Experts of a small language model.
Size: 12 layers, width 256, vocabulary 16384, 47.6M parameters.
Experts: 32 experts in each of 6 layers, 1 pick a token.
Training: a variant of Adam for the experts, 7667 steps.
Below are experts of layer 7 (counted from 0) of a mixture-of-experts language model. Rows are named router (the router's row for the expert), gate (a neuron's input weights, with its number), up (a neuron's input weights, with its number) and show model dimensions 0-255. Each number is 128 + 32 x the weight over its row's rms, rounded and kept within 0 to 255. Numbers have three digits each.
After each expert's rows: a language model's description of what the expert responds to. This comes from a sample of Wikipedia text that the model never trained on.

# expert 15
router:141192130175099083147071132091085129121127153136125130113099135180083153136142142115153126196131107126090119145112139178157083168080153106126116075148119116167136163123098114133170146088115082157161078162163115117165168097129166102146143091089164153126139192103140178154091131094049096115135090164138172112143134150137096092123186139141118141146143135137172163159084153085144075120091128113102069120116114064077104187156102133152182133144146138070128154150162091130139120053109103151152161136150101103143107161132113156113142109140112160193117098123107163132096159099150195154105104142138086152120089188128121205050097121067133108151108105099130085138143128157117212105149089111123119154189107151207158114159069097106147203132127042145121077099170108129103109159096081
gate1:086041114146123098095136117214153094118104105113181168133176135120193146131110068109172087096148110087166110112133126134144162140147105147096154119105175144144107068154158112145146124133091108107165125127128047115154116165062132152085063153153116195085113122115155123104097174138130152075110147168112109180122138122149160106134067136142077077173154140129056137068128135160085156147122149118110177115099112178108144068107161135135149127136119155179141094165198100125166090151138107059102081124144090152130142114156105151191110184147135146136123137195086160134103069198090119137123109182139140140143132120134164164147090156104186092157153148156119111145067131118171138116209148133091087133072140183100138158149173159162118134132082183115148137167120107159130147159149072
up1:135115125119123122164108168176108107159170128106153162115155166111113148140192155174096091158071148122124131120184173151105095134094158147084110106173125192140148103152115185133158159130065105135141118174077099103166139106093177116111196180107154164080141166111115147096115161108066119089138102091127157171144103151119065114145128087112136103169166164125136087148078157083107122086165158152100087168137088109096106144093095141095124069100085148088162076174114158143143065088099206091132132163165111077183108103167116102101161108165132072153082094101112148148116132164146134145122131105120156149080146151107105160072061097088147169142119116085162108072101154153148147165172163097099146132162166175106104086189110097144189145171150079110122096099180111147102078101147075
Description: Line breaks after sentences and the closing == or === marks of wiki section headings like Critical reception.

# expert 0
router:058152071111129105162085152078122124133122099106162121102149106191120156077085176083126148085137108142180159102089108096115107198120086221135124128089146082138176086166113095175099126065117146131126138110116094055148110112169188123117119161185144147132164119133105189175070175135121090138095161148120147155130115208153133128141136119162132133141125119107165128113150067128107156122163165048120123108163097141134159086180137103083137084142130042116130134132153107139145119104092137107087137126118102111119078124133197091099105150137158115060132163127161100114096168156150115108101046119106098119156147102134159131000148129120134115125132122139152131096165160111122129095141110163113115150166066140129125102155133123109138137135117146146121060078117082072155164138128134
gate2:161141117078144127106123195151181111100126085159123174145106126076105132104103085097138159085151189187150116077129096180127148125144121164110107154158106078102119153106071105132144162087107171102142104057055116176101124158094062156155115135179149111092139125121189182095093166168114118136166127185159189097137095122116153141122104133139191147073176104117096120059205106156077115082070152138101100189129083162098151133091165084122110105139102090096127179171102097138078106106130139189083163136135112086129158114184150109158099145069146101137162110120110132138142133051145073133103098144148128161149114122103138168102086067096090151100115175077137159072148136114153138086140183160166136154149132142152103108141189104093080118126107134134112170128105116132187137131147137
up2:105146105193202157149084122122082117143166153100124130089119174101143138153064107135127124115182099198121107070091095137170121127149110135152156093193097101132163189117084127091081124115140164103141168127086168138116129076101188108150141142141073159158104109116147071143086088131092187139138108101136147182114166117136154142121107147114168125149092160117035116184084143164143108174069098141085156131146135088160129113162142142182130092092103140113123107165166149119181173073123065088147129111185118169143119101100144122141140103133136054152128152167137044088112174187138133152114143161132157165167149129175107139115140088067105123145137171098104125130096175101137185157105065119093056142094142141143126108061121137116148125112153103071153149185140094117098182157169144
Description: Word-final pieces of personal names, often feminine or Romance endings, such as Anton-ia, Paul-ina, Ze-us, Af-onso.

# expert 20
router:050090126069119115057137161119120192133143135167127142197136158153199121156135170140112068162112065068117196103136083099136157236108085133144127136112119081162062160187147110131111110163127092100159125090132167105084135087138126098136141097167116114156147096151184133220148124069170136185132141103055131129118177163159123152189110161151175133113159142116176155129138067131089125117078130099126111140120191123129152141140167116120173155087099141128121106146105154149106181117075089151130180078121189157112105103079186144158138123137124121126148136193143070114119108141137184112133121139094157106109166099138148175133149105130086124135142061155103126132111132134130090130123082150158177154124083174152115133170115148100121110136112141106123133181123082132143122096116045
gate1:176119118146091148115179082163187138145016094099106160092134119087110120069141058135110114125115179092085103093158107118084159149106168110156087150086077120150097183173070144101168147122119158178159166122190101163092138079178070144149107127150129140098101117049138165146127073123101118125161120133126095133140172158153123092154104153110167090091145132124111133124150081143107126148137158134106123092173151092108122087113120119097143150154126159125160186079158067115117101129079151164150179120107146122148168181162151090173177155119081119152167103153115106086100119137145142048164088118073116211128111101127109124164051104159129125132158098177089137144085143142117204150121121095104133099064143111105127128067071141090150124097124165103159117127106153116195136148101087
up1:160098140173136136157113121118080126132188139188193101119116171098136153151162181131183138122099136180165150165116122144154112139182111116127169146097151047113090110098126142156136192096077103128125156109095114150094143188064144121148153141143156160139171124126137123097086118135048158105124150111132185123168087158109120169132167123109089142173150139140121159178122162093167160081126134133079157073106132107106129128151114140136105152161138121139099078130179140186147130135185181143186125132092094151103107132108110127081099116102163149105063156147106144163066064134161116193122145116116109096164121084189150134193177083104135174117153141113126073092133115068041099097190118093124124163150158088163118146171159054156081104070138147140163087160141107124113123091195168
Description: Mid-word pieces after a capital letter or prefix, such as re, un, u, plus en dashes inside scores like 6–4 and B-side.

# expert 21
router:098097163087129043098072115115128142112108092166148066090141123147083171071100149136094104161081116097151102102105109134151116076137191109116152096111105131147110176128099104127147040132106072109133134170100155118174109110082146161149102200135109128143147102135154093178172160148089178128169109128113172086095131147175131117154138118102161121121136134109120146156157154131149147094099150149091148191188065154195130168143162143104142167124104116119124135158167083111063147114138111174147125147087124137176122156152091113131113159145129135103151160132124125143108157089119209105107150102121066125107082113137102123149101150142180056160073152104138137162115191139092080157092126097076185056100054179051122146156162128230150123143141140126155119137086134136155086152105088
gate3:182126177127121090087090140142130119119136112073097093132174118108186062090130150121087147144097137069156124143102104113113124043121136124191064106094131103167169107092122128191085093141157135091140147078137118100094104086121074161084139145117182126157167129109153124147154134156107103133117118141160155172140183143095158152119080200145125162165146175079110155124158122179102129185172118108115152170155133152140174129113186090089122109118132093185119124099071138157126105115096059077133123111148155135052128080155165173165147110123087155136138113152073097141106129160131163113150169142124137076112162157057181115155136152125136084198126108114091126117107104105094102134132133130128132112054076167137116196094136190113153120106119073124170095136126121051207149159188110
up3:083116091118155122178078120137076087148168121152131139122072136158081173126137139114153172125152110192111121107155158224149147155089143079058144170126105193111119135146141140126146116099111122147138120183156144142132114162144156147185130157163114121130057121123109161062138135152117149172180126113086072116116108077115115089126167093108191130115161143162115052055085113094141096049072158194158110114136152115150086105165082162158097165159134111128155151169111126194107122169151141108107130107096151118176107160099089126116107121129140086141069113130083130132113160067125076134087107108123117193179108120187174114080150117077165125102137093095096138195145127096143122054139178132090109135142099152100127092184147104132125106120093119177123132118120105166079095133049151
Description: Measurement units and coordinate symbols in tables and geographic data, such as m, km, °, ′, N, and score numbers.

# expert 22
router:181132147151118089142137134123177111106136070133144110152140126114131166152084137085095087106119170117078103101130177159102150073144160127136171144182125136122116093132132153039122105080102136151096177114114129104139134096186112163153160096172145123111122165093156125131071082138137130178149113140183122088126117184111160149124182137123146118056134162177119141154083099121136092099124121113071081123170146121120099123149173160241109077161130168066105170165097078099120163169128137080141160153146111139127125095042139163137141107120185162159056156093134132180111102129163139109130089083046147150044205146130103044144135150129133118110072129119125143154119167116104126179149095158110098119191185099127093118141163093141123114104153103113075115120126122134175096101122082
gate2:062088125167138186154089120144134179110112115113121057132045139130063186151186096076181079153163104126124084170113146163079102168145145177123164152128161133169105123099168095155154177147174159126181148110170158134166151118028146069087083137119146102150112138130151123150103193126131122072144058089153092131218167127114088130157160060126057096116091142112151136195134131143151080119160112135105121092114186121078166128126142141115122101100123144160122168065099110051180108138140162152127109148108093128079129114100142117109119169161160117129115129103121097104121105147129157183091120142163117142130124162137166090120124130095103083115178134114129105129093107126124149087110190107149057157116120090097133096113135113166118106145083093150091114050144126131181102115156132
up2:151137099105110022082110131090130173127133170076121152138188114106152144085091154152099146092091104134106145090121125157144180100084126118162132106102087081120141124121109179152118058125130133128042132139077119111124108165235083115174141123108101116117146134114073170130156135105133169181127154128093152115049075113140107111057089207131173156100161157144117150097149101167151156144155144143125170095124061112160158138162122138132209098160096151120142116123187140204147147097104092144134134119144175066093078128117099099181089149133136122086186119172102137066157099118139090095091120100180126111131149115140124157157143190137162193106144144152109168149165155176164097092131133153147165126088100145118128210118130123095114166139137114150124165167114134093098142116090163
Description: Prepositions and time conjunctions opening a phrase mid-sentence, mainly in, plus from, during, since, before, when, between.

# expert 9
router:082117077132123106138181114161131127123121148145125085102099170106117142082131105089146092181172149200178118083115141176105092088092096128157079117132061147083129192164047115138190083085119130156096130099017147097136133179067084125105095137075100156138154109089165087091151090127117135131103097140178087107111113071119114143162135132160101164146170098157111122113129141149168039179140122167163058075121148124138152138121114147114158175092165121143123094173108097155121077095155127131090094091127136108108132151201110112139155141177083180087158192139130159094144135059155108132126123172112162112174158066167173177162126126127156123149104132122085094118113172108156115103094059123154143135141159129115085154120166141190135128130125140135112083147140092145115144132120181
gate0:130129059080087179087122098153132193132194206128134187140132089184200119155131131155112120146129143040117152077119090054141115162140113154155108127136086126114111134161167094136137147130150068087129109103157122142177116094159150137149135072116096128122117154139134213155143169077111167139155165058102104133191133122121098132118141082130093090118107117158085098077110150153133143121117113087094139158091138145064144138148146109109191117141194123167092149120188112069168171107112136146146124188168151112170166162087170128193101119115114104138160079151161165199112117128071137099073082064112132125147123102114109159162103113170095114106104136105135157126083088147132167165113178109103122144084139164107121137172130157090127138152181116091088151176186140093176108158136138
up0:148125169169117121136092139102094095075080079148164109096110171136094157093113150093123112112111127164106117123114184131119118112109178148138205166118200114157100105095105175163160145116152130113134200135158098146145145118081169191132120138193112134101111112105127111144043113122091105138112144125167137105117133153201109152152141156098135150127139207124153170197099075107115118100208147111168111118119151101116085130199114141203079118152111172053156206115130163122139070177151113107132152117106061101151085062109079150072142122090181146196080113131128159112134124132186119176185182149111094107136149134139150139117152142112129165185112145174157110209153141182118145153136117106122087105182101101146149132142120080134127141084138094134187129125120109152104141122096116
Description: Byte pieces of Chinese, Japanese, Arabic, Khmer and Cyrillic text, plus stray symbols, usually names in parentheses or tables.

# expert 29
router:173110119155148123125057102112202141130143126091122148092177084113115125115068140146097186099106138086110123140089083120130145132155101135112142167183130102119171104092118101099150111134110148153127152110023171151141137147123089193093160146150148082148138078082109136160137153126183154106148142127033136144096136119139203113139125118183151144103148223098151132192101109129172136117148188084116122141050056167171139094114166081222115082141152096100156154138116099148106172133132144112168125091120088079094134069141121161115123082131112091120143167154116154152156104122125036177133163175136140136117149148204124115099109167154185158118144169150097107111118142115207095110120070108150125081127129126112115092109131153155126192117139099198121129136110110135133130148122136
gate0:153086168132142116092169140036085123105109130095104116107105099171125164157148139149101145138142139085120138125157123123096109135187114037124109185083134121133102156068178116029147188156137144142168159108089126125091165057178133133059166123081126144114129121126157153160127145178089091054119145122170136064158169082159139096097138171080131186106191119137089124144093123139141152107150164091122090134091143117120127139113139111159090091126137127120168138147111090141147133128124174143154142134082147084119153122114120206128095123120168093133145191114114158139138121150145130129173142107099178222088183111111147053082111076060126133124146134137110112075160110163146079141139120121156155094161154133143116092134156155126095236112167145160154154115106168125159072104174146
up0:132117079126086088121130135154112124178081102116085131098150165143119124076125068159129193155097083144096200126113111123081156144107099094125075127143139140172163179131128169131118150132130126088123134165156145122106140154107140100150115099155076107079096131146134142157114145052154132116153133142175121103152090125155135185158167104128149113144144139108147147116166108169134128121193115066126145066113129082134145132100027044190142146146142155194098132082087119137129112161107137147154155170097042120120136118175104100184120121088184080102114120158091082084174174174153118103147122135119143173132133160145139088141138172055137174127178159131127077108139135070101157119090112195177227171132115109141121086121094062100129161147104089132158103162132165162163121165100177
Description: Prepositions and slashes in athlete biographies and career infoboxes, such as at, of, /, the, Succeeded, Preceded, Senior career.

# expert 13
router:119117108190127103140062095161113168119134156134145139137122152166097128121096142096159084119129151119159100155140108143147105140162111202133111115146097149075165129153103171149187077105130093106150127159134090068177114154116176118172094167101143088129154189105114157008124162108116124135130187129101146091137143161154101079119190113156147094121136216122151106142089180138126098093050131154090100087116129170130087111138077144194162173136160116147074160207155072152073094092112112116180146121106113084125111102099151120076085096113113116170083154139142160121136132100116146149109117128184109138169153120163137152064103139084165075079106084184143094169136140153167167085130135147137121170170162147211187127119138130132153084105152090155105107144126152155091092143118100
gate2:173140065141151159144120088180140142120149103093129123135104145145120124157165137110093196157110142108126087140127126140103156129152145130175138116155131121103192060133132139144092127084160124064078102078095114182135082133078121150068134170141132120087151121114093184132085113121141143129097145119072173112131127095121116136138122166155136107048142122155141109128121183114136146122117106107113108146123096092142055145122115142167047162134115167177127079135117146091183093126126174091182117186082102083095076150151113118115103130126180086126082189184154140125176135081135122094158072108125178150111128155176125164153104134107066090145056132127123077191102144142162102160121116166183192121138158079170113072043189071082126135112117138167106098088113120103069195145150159
up2:146110113132140100120132133188112143113144138140115157060140137118142130154141191102155114117173154106096125110125129126129151174134122183123126091147104111163131163137139169097125144146191153149092110147090106095173161143065106135196122176081063133145139168077147095141117153133193172111108129129132119111140164118096116153127155108194116151119115146075148117103120086167109132107078115153148129166111153153228173110135089145170164036103111178106106202132109086096102146114117093111218151072136149151144141111104118176101119099075136157120116076140092065135106113111141072120098145084135038112074164125171105141059120173103215112145103128121161089148161112121174119185104049158126065149147111162152122150140117102152145133077153161137145108149066081155112075144145140
Description: Pipes, periods and colons in tables and numbered episode or track lists (120. "Title"), plus the and opening parentheses mid-sentence.

# expert 4
router:110098174134101097125189143121103140134121133112090123160118158050169129082163049119138207143104162156147129132143121090164089172134166109139141143112168173102129133132179086141157147116105143099131125108205066173129114149078189104113132121167093105164146087158054143134113118084094104163091148119160186121108134132123133087099116144144147087123128126105130090144173103078161120092122096092109142091122175136146142072152068147123181132120124093143167126126146153104162075128144140102143124169126143138089110107116072171087189096083174141159117088072164166121162093207132168174081156085120154154123161111097105161133127132122147123140171079137121168148123097154122189081099097134140190106088109136107154164123138156081178131086130141146146186159151254157132065113177137
gate0:134132131174150165107067139039127077120149133091116177181104097147112126086100153104078082164126211122092201102170123098141148137122119109122094152178096162168091076187166139120156112108167119182104125129177157146147163135111127142119175126166079114157177134138126126124120107097147185143073109128075074061096153166161120101104128155176137126057144180088178218102136126154111126106043167109126075123115093148139109095122124144139187071073133144096117119171134157162102120140095134108152118155100127107064103095152149102127098147152121065123145137160077067123126118134132142114118103109159100107076101147170068126071168097150163116139109071131130115156165169160177120173126092138072152145100091129093104134128113161156138136202109135145110069122086088110119131128108115
up0:153149126192111129134183162137135142167129062131118110127194133169110168153165118121119132061083072140154137188141138156112104136144126138152123093092077150067141097130096137108095158072075068123162099165089156104118086134156155171118119107098172144061133196069139194086183153152146079108128149159150139168165089160163129124156122098103113111202089086116146093103073147135130123135121137105123133121162137146105161139177157094152128182136118165131150125109140137167170057150125096131112114090078056110181145143091108099071146185132151183127121154164156194104124107128188166145142075129113141112175117145118166139132083193095108162139086101150107108124158115141131179050175127165134129143129104116167159117130131089114033154141074149161115174079127156117136124181111129
Description: Word-internal pieces after a split stem (not-or-iety, hom-est-ead, re-est-ablished), hyphens in compounds like good-hitting, and digits inside numbers in tables.

# expert 5
router:127106076159122136115099112146154150146187171173108159120168098136143074128111057123113081120147122113157124153127094132121072122120108099103143136183118123123072152109171128101103095138121132115068130171121157072108148148147052115174177088111136080139089165122136111147135164121084130129120130147113156128143109144100094082079096131106132168074135090112204146108182171134080135140152160144114159147140109147118165173107139097103172037146161113122129107107075186092169135123124197104151158107171204132091146105143111059149086206138087094106109059149132104115124180105108216154132156158182155097146124197137133132201148064168129138146120157112136145068127135139161150146153150140167143138108122137131087093127132125117082135133134165192147131123025072117151175100165112
gate4:191161142144131138113135142034228152144153116185161124146141105120165188134099161084097146061174122181133105179153145139092152115205178150156156106090126098116137092097139150162105179102111155155113141105110116120147180154185107112161127139158159106114141170112114156160101134134111149152087079168186092111110108182087125159084160193133103186104114167122105153102171142127158162098214150153116145109121079200109165103149128110109125148140101160110120126072208099182063117153171160150121118186141156123089110133158116111120088106126098196102114090151118086182114144164111072152193114152153103142166114124090112095152090178178124119182183143135119174136158124126134116140071116121126128113139082127162120105150132100162137154110136095144197121127078076132112129135151147
up4:117142030165130114138137152142121104102096074099119135159173129096195176150151139107187132107103133129127111137148093122133140092083146146151141110091109125098107188113127124191042124100124129186109148149121142078099121111136131112155080126102088108105139124134129137079094107095144114138082152101124091103083057048089137145072152141108165123163090131237142112133110106099124159153108118090197149120191130088083145159189157128082070147102097111122118127161117144129117165134125185186083162076142186096129101129100160170131167140096117109114149137165171159042137157133176173116103112170107109147145126129107046174135171125130079125132133168133120158111141093128138081122057109108142191117142108124065138144095179171193150142136173114144087148117139184089102131132128098
Description: Subject pronouns beginning a clause (he, she, it, they) and the first piece of personal names in sports lineups and lists, such as Se, He, Be.

# expert 8
router:196133067111118126131164073197130112080133169115119141134133151095111086138150095150176098126172108118131088109125121123119143089149143132097109161115143095086143195127071089102147155138151145122046085070048126155120123184150104071197124117105112184122098152093123098146164116133168142091113129103135126092134140074080120114091123129166085155157075093101146098141152135156119145136094102098134090173120117103083142156118147105127089170078099109105073078104131191097149177144082128100109094119141161057166152150063141170161162174136140121172142087103092110083128095135127156112153108068094156120065141152099116124112157136122114199131142096084118121122117090176180130123089113058144123133082142125152134119098148137093188046186172158091118071118134186098117079137121072
gate4:128115161192148122110136143112179109044087122142175148122134141083154155143173165132123118105094095068146182160131132128091132156067168159141131155109119151119150119150133070092084073177167096149117206081091122121087194120097164148191193139111143088156173087113095104103145151149091123099145140089167134173135111050156088128140112114123087076109103140019146175085099112140062117101183149143128099107143140161121113129114135080079121126179080052133167148102123133118180107131122082081100140078110129118126131151127105165093143101143079140112163105134121214106123103096094149116099202124100116121091110164086146151174189111125148071136135137103113168116146131172172136095137105093137118109095110150112082137165159138094148138073142097151093141165090108176144160125097152
up4:105127062113084131081145080107061135106181114131096090158163133128088076090066072151136135227137140095099136113182132117160140174130136089069177077159116105091128132111118182083114181157148143102108147139174142133184160156120136133147106065165125095107125090148081165177102149125125134121108091100076134167107088137085142150219111155156145151072158114102127128163060137103124099135138163086137161153093110079191165112094093111122124080091124125113140104092104140146112124104100168162136226154109149142114130146150098133120172187128152073110083177138092086071124132114154132134082148154123083090097127171166122105093114114161098094171147071120119146119138138106103138176155128116106131135105127094132162134135119166162152149119112134174131083105200135079101031083138141
Description: The first piece of a rarer word split into subword fragments, often after the or and, such as Sh, U, Ch, def, Lev.

# expert 6
router:110107091139101078146085139139129100121149104110157112107144152140101046105193102145133213198084163137154129166108118164159134107188181148161138112083131163165121110132147169145102148166136165106138173036113105217166125084131126139164089160067157068157128131126128116142101115136146155118108091088162137202077118097179133111140135108128108154164176135117151210152126149126154118120157135149153122137109149093114144093142119116113044158144150157145099148131167113139064161175121139138106141153101157107129186088109152103114145072123179054083140111196168136127088149200096091102111115159143115168096100115093125147062151115131066112130131144081144119144104139132092136152106144114128143164107151184089074171091109167163074128160145109137097153133162179086098127075083079
gate4:080118174101170136101087043132128113153139126194169142086078055047170162159098131161133133053154108155088192138072096138144087159113111108097124130146125128143163142129087093074158109111089134122098123116128107145100156080071081142085162139179135134098107097141140118166189109093073135155122148124094144150123086155095148132108143113142147163143161163104122161084083097149103099072109123155110079145110084149167094105074187118094151215104131155148085100186090168151103133116116124135097103131090111142151159152166148170113136098111117091141099125139103162114138118070088093187116105170175126151176112076140149068168118098105156118171134115135070094173075151145076166108080139086120120129117106176123102058124130108168186121155116114144140139084125151153106065160112169
up4:183133040155159103128102113131144079134172162094109099113119075046126078097078115188121136105125194107128130142106131165157146137102134132124120228134152078105131101100183117127129212131162101133093105079085123122153121159102099164122147100112115147101119138163080090134140126144091173143132114161139185069116136106114109138117085142129121127085150086113132103104163147084079091151095056141141089135096192149190180149115119136126131086161144071130122109111136138134153141169056122148137117120101148095118158127045093164142105082110115168155061132150143135157157133127134094077157152161109151139077089172067055092094112141066166090119073204116154126103140089129146162144109103140123075097117145137105101153110204114125180133171146119162170097147089131105121169156103124
Description: First letter or piece of a capitalized word after a quote, bracket or line break, plus ordinal suffixes like th, st, nd.

# expert 11
router:104148145093102079089060135101159108110163111125139163136160120118086135071086180138137133072184164115108207103090128109141194107216135158118097153145115085089137129102137138178145083096109182127125081104091155109128117135151164129104091137121106103153136175147084154122063209140128160177174086155075109124080128175123118126116117167188135134180163121140166177159157122132102113102130119115133089160127136147129126154158125157160111107149171167069164158159091126137168084135067168168159209084140126128153175143112059141088176125137113115153103155118144116112158143116068168127168149167170117097149129119140130035126129159152152091096077131160157095174126101160128078100173045120078157089165154134129168136127201121144128160110132122121123100202144139131126150120153088
gate1:091117147124131146183106125109087114095161134141128128185150083160080121161174154133161148129098177140094133131185118103165118152121159061145185149140101134098131137163101156186121156131150170088132125227116064160136169137184167116146136104110114150189106088143161151176104122134085143124136183115177104109162126108135114066112144140162188118047176106122141109173129126127121087113127115110089128162049107084107122103153121118179084060049148132154165169141114138088105189096183130120182122090104113205122063137108151124162129146146134112078130133108085144114128101131128098179073137148095147166134120148170174138091164068131149150142154137131093132107123092132148075099134130112121080099177117094099090133150138109119109134116124114076083105161167071169157060207107078
up1:110146118064080134092065114137147141143104093132127130131151119113116094110159146119099118112099178081092136171124087178103195110139124170106145084153085136075166132177113155156090152120130102123121096145139173160173071139087165086161062145149088179067150158095087166088131147126145179128195109165146171094136141167115105068120067109157153057141152123089071148138194120140171092118151180122104095132131111090182069133078116185186122197102158094127111135152153117135129123119132133076121162151129099129088150128150137130131108159106127106201093124124110128135132169068119118089172130095196132147117106137085072138125186140133138113080116108151105113165191043132115115127200153133084102154108145119159140127122107116127122137144180167220105103196108103136094162159127110
Description: Pipe separators and punctuation in sports results and schedule tables, usually right before scores, dates or attendance figures, plus heading equals signs.

# expert 12
router:106092089100122149165131149119079096112157133149160159121118080200113145175105077089114116107128121086110074113136130158096176159113070087152146122092153154092150143119161120118131169159081125136095126226142142089145152174133102140143144131117144133082168120104168139131079102114139127138167169098197123099190162109136131137134162106165108092136108087099140116104156172127115102117152139180161113158118127141092105207087119119107066148153129136151133145148114159139138100100089123136099146137113134130098127145124075022127048113093164051161154050103101128161120105132114118143149096107153124139189093161222130142083148128102195070125086142129132176098173075135064110158139137121101132084066105054130125106055115127119155090148136081152114135122085131114158118134089218
gate1:169195143128072119130120116104155136095123129100075100150140123101101137143113101159104101120121206161123145081123158076119114135137095166136109145076066127131175116125113151151122103089097092127111111148085115167130165086153166157140053138136132080107132082116145188088130181110176133146076129123095157104138147107179120068094081119075128158094253105156135172160136093199158172075133094083097089122167091140088091134119109123160125151155147112132129141155131091093175146153167144167130135137177105105127168113130146137137190162138108100160127114140177099102142183132128144164129142137150138181081077191146162123181128136177140100154138105067087191090151141122131111093106066056128134103185199083147183121140109170151148108108113170142096185105136112087151143170119158
up1:127089130168171134125127107178123127147149136144151116151124113101176144125135146155156124066148072109156100182098096157091096165086135122128203172133136188164132128143149089132159120158161138115143173121102065119147123162092120106133162170120131153130130206090110018106188168105118121128123106156125066115162093156175151164131139081101068135170069096077130162151064104093050145187150134084160098125141190142128151157115092217116125139125136147148146127136123149093116118131105150088130143114107079126105149155140121167122090098161171187135092089192107104112153141097148156165177124146145093127154159134123178116074149077121067099118181159154152196157113147134171202100131148156104096137104104168176146138119189098099154088142125131155152057170167134147133080123139098
Description: Capitalized common nouns inside proper names of institutions and places, such as School, House, Theatre, Park, Council.

# expert 17
router:119120158174157144139143110137153167145094113138179095132111107157112113174140133185108119202148139159172099127174113139125127158114114126112105118148134123074111160116177133173149202159158120094165131150149138071153087130109137117124106126132061121093182160159115170058126075162136123141127066184106129091122175045127130127099109131146111171117178161155164071142074118104143123156137138097088088131123114157109110129141162148116163160106114131151080134092113133122130089133076128139203119131106071190096138092097117105129140183115161119118131136097139174178141141140188194127095148153143108173146127178095083113127148052141142106100170124114147064067164148159100138139171091175148094057143113157177109105117129061119169083129143123123170137083148225113065138088029133
gate0:145156139106142070119169164046148117156139098125102123102162086160083096092127059138154132131094192082114146110097113115126124083163112136141100092132146134147084141080162197110115125144163133108066123115125109190080138096093094193156097114161136087068155141108101151125154134180192167121181091178121145107113154083104188165114138189081146134092142127126141214182114177146118131160140122095137167095090086153130151137200135124160116121068152145122100145124108125098164140079106150098166152120129060111165156095100100140128063161096108187115162153146100127117103132142119157081096132115114175136144135068072109120115127112102095143159144128174075146083157153090131099074124089122163143129152149134087124097104053174078139127069074096170121111095114076075110131113156070
up0:084103120140166112150109115139129155120166166116144120146117142149111099130122116129131137095114103170083133144084106214152128160084150177080126137143104122162117106161092106131131108084144102136120162152122163107161184106165113113081141086130098115166066096141103180107154122099090141102119176094136095135139133105214032122160115071184059095122077100132169086085164103152046159057158160162106127122107171146127124157113082148148169106159162141122130143145168095149139152172062098111138151107151150116091116145165091142105182098106145074095120120188164108173143109100088115131111144160053144108183093106165167059083115120095175136113128108112160137174081191166129143111148054088086140145161149108126060065130178140139070166179150135134088134163137159112107108114111144
Description: Cardinal numbers and quantity words before a counted noun or inside stat tables, such as two, three, several, many, all, 3.

# expert 18
router:186164140060143158123208155117102135110111118115112113121088082155148128111138162177151145158126173092096110103127159153120147128062136149119118050136082156157228061151110151163098111158184087197115159157139102121119139066146150199108106113075127141156097159118079123120178160143114142135090119135100125106129102162142137126102122096081089136092120088158125125142116147123122154138085105137167177111123196075146107126100083131114114121146111121166079123107086144104170160103185163155108117158109124143117150091146118179199107065180103110131153099133172123085063137110168102103161135104129170118097175208163127097163142161128077107130129135091097162158093118144138044161152177161128140151071115103103049104114126173107088121107205152098139124129163116087088181126120128
gate2:098086133125100124142132134157099121110102133080151119142172150120085115112140160087185104176046115105152190099067044144111153154147204131122171111104175123085172162155113071158186112101140104128158137106132132157136089141123142131154199115120150107130117077125163097175136114058171088106062087121095155157135141131126107138169111123126107199144112127122128218124111186081135150168154122138072098121150208144112138190103180145142126122150122143112095102143122045131113169132114084133059164144153103076136080071181134109151064123122081140121179164162141132115187154151108126111106143130167107117119128129093113161082125128158107106166117147063126097101181154162117089161093162110168125140115123128139155171104129106112204163133107159144109127170146131133094113067143056
up2:123149138134111073073154143114161086112101146173127159142105163120143142190113152166135085093115117115088140137162132083207074121146098145115095117197136082151083150135166137101099108156103067128161128107115133065077135077095093148171100139141182139136112146139122151119119152196132102066161135148123091136117121065133082148140172159173175108160114123091159095199121137140140114093151156114199135151168114117094137158137163140160112159150135142112172137129134103184088121191056116108193112131110148170173116146176040121092166136129154204092138111116111136107068101131130159142123129124113123197146095076118179091131071180136093164123167130080161118152144065072149131167150115138126067069174118110135132100185116134141091142128103198109099174150126128168150068134131167
Description: First piece of a longer word after an article or space, such as Al-one, sp-atial, b-anning, Mag-ical.

# expert 26
router:161093084158147090132082108084136159103140123153140119124151081140084165208089125099126125120128103152144121141148188110133124082121108095142150156110120116094065099141209116129142086125155122105128120161071063131106178121106107191157122134154116091145161172124134141117158161113091121146120123143110140100099124111152133112086147164162092170129155171194113131178064077102114114170129116112128074110097140133084116121138113193204078099146157124117085156204165157152114117104180126138144141128168145094126134050103148110110134114088155165111107166120130171127146120152125101156178142182092171102164172173152109101042071120143093150125103093145157111098094128170144164074109074124147058103157181139182154138114175134088142178126118080114096013134163122113146168159178099
gate0:101120117119171149087177178106127186093086138143163122149171091105158064118120176103137124120134099144151097131125136156117162076097078123152148150111096044118108202129116141150090173169075118144079099122154083173104153099154113114072189130169116206128161089142131110130142145151118153152117152094175093053109093123128136173157161137078101142135138046165128132167116112134112125163145183093107122129110151160155116162095145137192112127101085065141143094074112145151135112112078112131100147135079117113163109122136170159131102145100154129143110123063171130170157060168087136138128117096086156133145079086102167143075121118157169159109166081177077154117222134178090091192178121143141163148195115162147110175164109152133153100167126092112169151123148147129124136128193168
up0:137148170116059138162091044085176125147121133079108182134080117136123145107142139102107121132122123117115125138112110119077155088140161114128065073165112149105162077182101128128185124130123150098126164148120199125153151076112157164179111127089061150182088200079061182128103150102073175121061116121112099199136136162052136137122103153120121133161121163061067118124121196142169088114094121150152160081136118178116148079105144120080128144121127135129087134130158147123096135103131065132137058165164137163144113162121099133107101088135138103165112150113120076075121147129128122129090147157214080155140134100103099156112131206186118097121150171125164071113158143198139096146115098157120168180156111155159152116105105087112141113134105115121133062084109149128130176154100140
Description: Articles and with, to and commas right after an opening preposition or date, such as In a, In an, According to, alongside, featuring.